config = dict(
    d_model=192,
    init_std_router=0.0268,
    n_head=6,
    vocab_size=15230,
    qk_norm=True,
    attn_scale=0.219,
    init_std_up=0.0228,
    warmup_steps=295,
    doc_mask=True,
)
Below are experts of layer 2 (counted from 0) of a mixture-of-experts language model. Rows are named router (the router's row for the expert), up (a neuron's input weights, with its number) and show model dimensions 0-191. Each number is 500 + 50 x the weight over its row's rms, rounded and kept within 0 to 999. Numbers have three digits each.
Before each expert's rows: "comes after" lists some tokens at least twice as common just before its tokens as in all text. This comes from a sample of Wikipedia text that the model never trained on. Tokens count by the router's weight.

# expert 3
comes after: ",", " K", " G", " ", "K", "G"
router:492507533402508559513436532559528398522478487581553465435434453403532555435597520601546532536522522495495479554500429446529435518476487469471535490497575466484535555569521451519444575488480491497609546585447591545435531518481546508491395550479542466517453468445496415544399451458524495424574510484454476416447554559488411474489473525555591479441473518558583463548478486411536525453573574534492446482560486467547413489411467588524585509564534525441387509553493549510448447466505527486525527482509473513478539605401489464457587480444471453456471466496490522537397478577521502467
up0:521475499492455418405365591522424547522530439456448596506465563485449512512510418463448497567394465479449422478569636480520536476499379565497453523499503567447460483511582358510454513441553473468546490505448450518475425586490585515461561438484497446565477504566480575431510484480429500526432558472492502613548509533458456489448509541524478542532556514539510467506525453474432540492450447510527502527477460543561535567465470439523478496443464466474455449486517517448501423533505489494576452427593482463495451403469493465534523398510547450473492422436631507537536476446413522512
up1:492533508559544527386500497516463521483485610487584457389428459565449450482513507484366582457485512546502520470468492603478458493542493465474494539515535494490560471542410537426489503448463583469582457504574525429453517545522540527405451502503439464536514438499525444443526518463404520539418527523576472554518572540501484450551532411513539425524474478499521508495522401448510512568457426498472560513487529545518474571464511535477541490428484512511597478470485441496583507526480410591538354475570502601324539516487532522482542541487471547509556405514523488547579539467556560426
up2:556484474541559461535415474465504602512465522461476541451477547531429400570527490403461530446383379534536490464540523510455580470512546453484513497466456509497442485497512450483506519586514502492507503365502438441520404530517503531549571356543487414486398519491501509443528568454416555464392549504533510466519637551526531470594549534521511476466501591496501499537500566489479582561518478517469587469443486472544499479537436477510454542486533471566464488553511403537441535501523453483501424489515394536456470472496560512572485427571505557466449451401452544541552528479525632520
up3:498455446546515469512382425411461510519531464501510425446441498614356461520503456425480500481393389559428512397469521523459491415504560500557471567461507516515556560512446510505436490572526506592448414335495500502530501569543516493530479373555535502465486409486569529425492565464479553579439515479475531568574594574492516448546570509522581460501481534532502506518510573474477536513412448482521595546459435533487526476503480502569445580529498473519441523484518460510529492430493487451472441433489472557449532512539524592506533520481567511488444447451518532501582534487453471418
up4:527561414514424444476400465543406463561494494427403510503551470577454485572478625496530584433471591540463517424581478480513568446436538555447529528420506575482444443494527520464464570495431535556509432536471432479544510507528554503410484514429552558504532529561456492508521496497440536507414436505536550544514505517523491431426506384528602494508468527545466538556478504445538579556494477555572550515454462559563527487500456497454512518429469429503406485444516620560527439467503533540518480470503420539413572443577532467499498594467495498508424393535468467424476536470577504436
up5:584577514482567455511555501461601591509560529524545511397551445453461524577537451473464517554467481589470499514643498484517407443497491580508471616506530570457521555546495507474540532470505524479421486499493482482487511501487496427451441429559456391522479467450525524443582469432480492433483553490531424548523579576579513456494459455503564468507512456470500435401523394435413473547469509507495534450517534589503547551435513524517515496444616487506493451530450531473434483414470497530512468478558517631418475589565505479420535493487548645501532464485515525569517550503453419547
up6:532478521552529567501474592482611567485475548449502441388564486486473505567539433506512542564561457495592456527530491589451439416431358488422557520520488513453546553597543469517552482544522523487531474527461472499462551408523525444457455458532544459497455486507572542480541539426541486503443503477490487514536574541435503453524463514571532477480473467442501497423416518442484556461471478547474552395438487537443465451545495592521547516605580542472475514449562538578467472432509552422572443461537453554423428525435503555564565506343397493492478420492556455484501454541507502437
up7:594497452516452488509514568431597546508472573499464478463516552517475516484568558580544563552427471561492562475460500457397523520518487390412534551515551526509451503467554491491481463455506548491559448514527451371467538521516441481426444521446490522521536410502553474501525456430445540504454541479533411506570511605498624523469496557486444518493473515393447519522436623410576598486459490498526568538468545479535534548490569512539486503481442452520428583415552406441524452514523506514480463555499466500530529521552506469478536542584500596562497447384348569490482481464531445534
up8:515496475544486461461384594423489461547519502450579562479499560483455468505517453544473558523529361517481478446519410624410460540506487413526513500504524470473594476479450599502530531512549484556529344471500461466461516507532570533485501482459471410545407532531548420515570458458545475481463504466592520561465514574456520479604455493461562485532466555440549457502406580535522486492525497447518500510411518463615518498509431482506479491514456442533440525449502482533537433448476510463505448554476442597543406564519579458527485606593548500493559448407512542514495454424474526586
up9:518568481529501535505521557441409416433487444475503535517428545536476502483412541556470530445511447486557434438540460466502482522440498538545375503493551513606528475488544481454493554543509417540476401422455484491523391585495577545526415466452459529447537542633467500523529546374429545571426586436609545513523504548504479551491494453507499517578444523481614591560426509511458522501487511489487449531522533508455575472510611572437471516436406499528490440461465547444499522480482499538561525557551469480445486489454494502544451433540453480499550502388490559500502589504569605539
up10:500457461540589532502505452506585512531558466458476566478569565540455453470486537567439462443470429431577462481504496460465463424479450460477527542539578438556554565524447542493464427580477493502522490406454469547406429497447471437473424440489422451546444448550468573511481590525501521535490482495428480536549535523464517471590424500603552587485534502504514505416544545506492485513476372490517513447520449624484478498420491515436419589491613518532435474497428596549612484514487535547415428429512472558403566507519540456444482519451496492504478427467404585456504506472476545531
up11:494503483499460479451478456545515501501494543514499510469555459587479451527554504456396476392508426521481513507496466468406521567566511503512483517500591444549476547486459438504490464681576478505452504525480520434410508537467388563464458475481485380385417439414538472555470478413472476530456529483507515524517514592508530548572588441588510457476462579452521521541595425444517506554521451495508527562536440502517460555510411446523512529522528551514478436487500497431570448576515414521519515446606429473481535557472516507503579506490457571517496382466595490587484531471436602458
up12:598517512580565481478434541479453495450523493507560517407482489532460432534509491534539617473510480551509447510508406493608462452530426450429439509484481506473501519538430460495409545465483490464534403541455523551390440551584548490447525423579524455581474516503511544479584520435483470470463542527441537543525551537503552445576439552543567468483460391508589531428506561412434470440542321525521536493475551537527504558457495587452497487410543530483561519555549517524481637444524438510436460503495477508460457548600519525448465468478476525504456479474398559464528504568519477536
up13:553556513504520541474442513476431518450498513449504481475426663584477497564576539489473589495459494509531491467513547481462541566472521502557533510509540576509526600468507481482459485420491442424492408500522495585548418517596547558486518502529516425452435423442498535509535573431523502605419530420491498524453667499498519509476484544577590488433519577504495451401502445490447575462505447554611536455537461499475526462504513528508482562480453510533456507547446403588583511475518489488488453552467356577464500535559555559495528506569520487510452367472530455459526531479516473565
up14:599520464513468534531428502445456463534487496588536496366535539550462403553611463477443562486471552511521491500543428486493478505546481544504536513516460468478533507576440390560487500536504512544616389472598427528468384525564412501493499421509463483532447507434509527443535511408574510615470546467472520555519564477588487518580612567607484475472513512549506492528473489511536446369505442417460547475454499544520565533418521540469533495524551537465539433584562486590577485478556498475428441451501503511521543493473442525487526466499495465429555498441434498556488445577509575499
up15:514478489438463351554349529564475436505520559400505495482504491548412471547507431536466465517493455542596441532517520556520551529575496459506435501464483574574552473442489615461484545516477495521460500409489496421472443608584552544471431506548477490510518562503453467412456463522455537532489445495524474505467451515561454596518578478541486460530444483577547437431552515483506524498393494537518545508537556461501459554546543525472459540460431407507442505576483466570576468444435476519617510390540455478526522382502535485484492520450510617453497475388436535483514484475529455544
up16:596504396588491557417532485451549507527413524436502509560542556519476496492502463503494455493494404423535466514480499593464423451525451439436515492515482539507472393530489532540545416491506467500483472380516531401441407480489497526520586496459563425560427553536549525578441477507579472503487423503588509481541637547433540513505526469518540505435482517553520450460457577478412473543410445457591495432513514445493495474493427467432479628559520479483510545446391555435501463541545529569462551432498536441455545560519578562506565550489468501525469437515544534405494471444496509424
up17:559531498531406469605423540506454575515515580478419553528494518492401428575554477420521537555419521552493507559571490511466497452480472472489498519493427466464471559451533426408517468548508538473536444296471442518521501510580541479511554438494509444502491477439480482468578539485440475550432380577480538483536579517551460462596547515445507507513423518491500561533495553521504552547451469504430521468505511493537513526508401461469456431486542490520558516565536554498548550454453480610510476516542425474401508536519638557602462513472548611479456469432563522517575530467536531520
up18:534514481538511435484418555577548538441471461513493502499494545554440458512555409502380448503437500557546486470580563587471445532392438558441420511506533492461529454457560527503484492491487505556581494528516468494422531582471548500461505442501516452499440460520457552456534629465528517447443503413504467526511499512539435519523457599550539559479538517330481451479519524475466474577419509468523523442489578520482433464446450528505526501457446518498512517463585465522457519492485401562647484385493518588522510533541462484479522613521450474502532359462527523559512600546523590454
up19:523463372562508463518492503430453623472498571506478491433472521519356438491477513435451578557465463497489572484538434534491480445539527456524488595464416399570426530521461516454475617554495510467463442379538458486487527560573512505441475424477481529463491430528491508448594558432496516517403581442507482564544557518409588489566565525548472533554512521470577549452500528508475536520417430505475590437418498414508565499473526526466503522484506434523511522418522534487452426443528467524508486486524447632525486481509556530481455442569509510459497511462471507499656492497444549521
up20:512538485498553514541410489501474462581461549534511465458445458577485515497485445457448618451419521597577446377506595509570479545471567601513421452416453502518554485534442486456430453555453516451530497444467514443503443550547542469562494469525509437472384436477520519501533640388498498490446547477505532520489455576457505532570521507453484468543534505428530502509502513578461577564486443482609439447543479511541489560437440434544410500481433526469426529562565540461495429423445520554502431517475458451560544423536498472461545524541470612546522489481507545471548451522398447541
up21:574529446578469540522453511396536544529564513518542528424614537464438481487520437508503605529507467487518501447518479501573477465518519552459394469509460420494431383529431528420450561565579475456465434453416429567510502591434562456461559414561478506550437428474451475519472538469462450496467513467519587533542428576505580463483464517512452533548430553534545515489521423491470462496460384461494504478483580458518541546413467525437574476481503398517472581582552485457484423559490486504566451510527420545523444487536526438411469542588492465453444449416557534534545430549501492476
up22:462577540522525506479431512476404531502519561446484466485480482562473471482501482426457491461430398532556484568492471517528489508431469458526516466530536550501485507507409565489527481482449452523502392530534560437455430535605558537556447482490480435415432532465531431519581530482357475523361472480519555556503564580465493496523545451572484610514470531528610489557539423558553508565518456483406518485447450524588497483507416518491538543485578513480484532599522481477480578579565472622466507390568430562478462553554515489558530511590450572443518510470479497561500608536496488506
up23:560584493614508495523574473459472594527582516426571542382516546517476493492449588595498561455401536489481561554558436495472447501495523555492524590507516563441505592568504508458519465497464469590493425491590529516489450438524527527532437511567494460443486571455514529428591566373462506488493497478445488480504604570437456448534578523421581463498488445470523486495405414439510431575470481472541534403472524478528503528451478460496566532538575526464528519504477480566539531516602473494536394535495436627393482535511532473452469483529502569462532469478550485534543577487518465491
up24:552546480462560507389459499515532493552608584568518534511475467440475555475462577532503472486425442532514479563525571507599519549418573439466442495461498552522495449504519524485489574616481447538438414384505530584587505554426482412553454470462486425564505466430465486526501528408421489547373466544528531496453541519443483497476483513394544536528409556466585503534498490370398544506492444502547533493461475481512460601461443544448534504500520510537518478514544534463558515423448385470522462504457468556482540524601570504521549531591533467525440471518508441515490429581524505512
up25:488583472466513472477426510436489587574561494498488535378464412510466422563551508545459536470526442504538405538579572585398550539579614570400509488500480555563506516457511441394492521538458544464500428463458554527554529464475583574458424431401545491588439592496449500488436499487468539448424469513480509496510520554426474501524509454543548537466486560488521572534530432437539477498473450486469494552477421534466539463420429558477479478425450512491565486497561554432526537540512402413531431429463529539468457585551461433561527441540471490483551406500498520509514522499524568432
up26:553506538526414556558495492462447504623504492536570460465504459616469432600531409523488458507447390569505471506522450498607546512549485483530525492481472579497514436579559527532453511434619549484465426435450483425470453512624512525499476369573463376524510441433499514490521463453499442493440533541522582486551532554520521441481487538498475503549433559477574547413442525491433635572516529517584466474465610478533504509517531490511427548455543518497468501490472389549497499588414453534540502572460472506486490538477479556508559473501526474474512415462427513544516534523459526577
up27:507514499501560391460414487561508555524539557538505574517524509581444468539603438407478460523447498481504526482538453518449511513451422508465514531529581549380578586520485556473462474577453485530511487499499518466469541494490498511529511460446464491539409524493511507518508554497506556426461492425467464557446524413466439506500461494601483449473494497447479476497513601549569549556503505472486535452359565581457475474448331516514447561432601554485631520513482583574579514532456489593510436429549427613442582504573502453514497519536499504460551430465514509536567523498450477566
up28:429597511506504532424417521462528473483615434473497488432463584508475485482593505497475540432550379413569490538548443466414513435482575552519594535555479458576424500562423544442521489497594513443489488497487567484519492537488530530590538551468491539567551480480463459533520507392503516459408503428563511471572581585506506512442528453501487548496375574519581519501487427543569559519459434520504512516541487549466559444467471533532591582510516514529456501512470512455430422440566488568563419549488426567482426506454595516522554589508545487488528474480501600536485573496542547472
up29:509561466597511456493467574416503649464526519532471517379511463532389450527471511461486582437437432482527485491519494474534506498541444555619462482469472486529519473458586484468495506588494519510494395393530414465517458454561481542533461384507556488472508409418484485438574524455467493498423519432496588522507570572439521575525494503540518460446492456482544572468560485512447506511492329525528571487503482499497485555515417468497532563500515444474453536469467475514491553497519512511499408490463421518377460492545573599526486581556510572459467457447493502427580510395485503479
up30:611487514589510479566465477394576520587554540497481492428452556484423496584509459526444574420501453585555492526524512438558406367503436539517453530460525455486492491500544540487487563499526438554533470381512545416476441503498430512441468444475440363492424542463538389455498472456490468466471444515440485524485522499493527440592523478568524467483479509536427438505481531463479463528464474431518531507444596504590506499515491555445548556498496604514547468520422530512536501415550481475470454581466368532504453530530534507434485529466493463507510423519557625487538549408459533416
up31:432523471569384421521463538535556520590463483474566476414430442425484480493521534458449581539426450523538470501491557474418490415518481462414517520537515523536512555518511436510458484588496442475481353502468500524441463584548483507524451437468541497473583511535532516522530447523482526576439522424491483510602579579425497437607507537570459583479415484548554453559546540509523453512403472531531490531532350420580484516503393536461407516543554502465461502552582568431518438404525466485485555479508461545438480502523579522466515466480489477547511381490537488476457485501462513457
up32:497518496484394455540395533454475474478540464502485572437472552472471435527610463506473396441465442577571551390576453413516453388548492508471461470495406441516496469442491500497463498544529406460461376420542522463435487536529504589483561443468466532531500435506469465524473608520481509532500439546497519472517498509552451510471487431575467460488545519521479523570568567561554522569508562433461506432413501457522516463569465572388538565493522452486429490505488514550501514502552459414450491519504528604499422418447480508481464533462531601468452416422541573516477496540584603480
up33:613583458542486507424423562519521525561595465433442472542556540555462494472462472516465468432491490464504473514561491479538554517516452575594530442544382497510441529542442435460427490485544593536535545461462444509550575525489520557529557515487538491552437532570478471522544508499492518443440562558511558521660515554461478526541531476495495534502506497518430621432440535549549585478521490530507547618356530527503529467467425566501513527572539410481491585480488503554480477540466571529612482494458473589480434537512522478534544581571489470500493469414430531493527560413441589501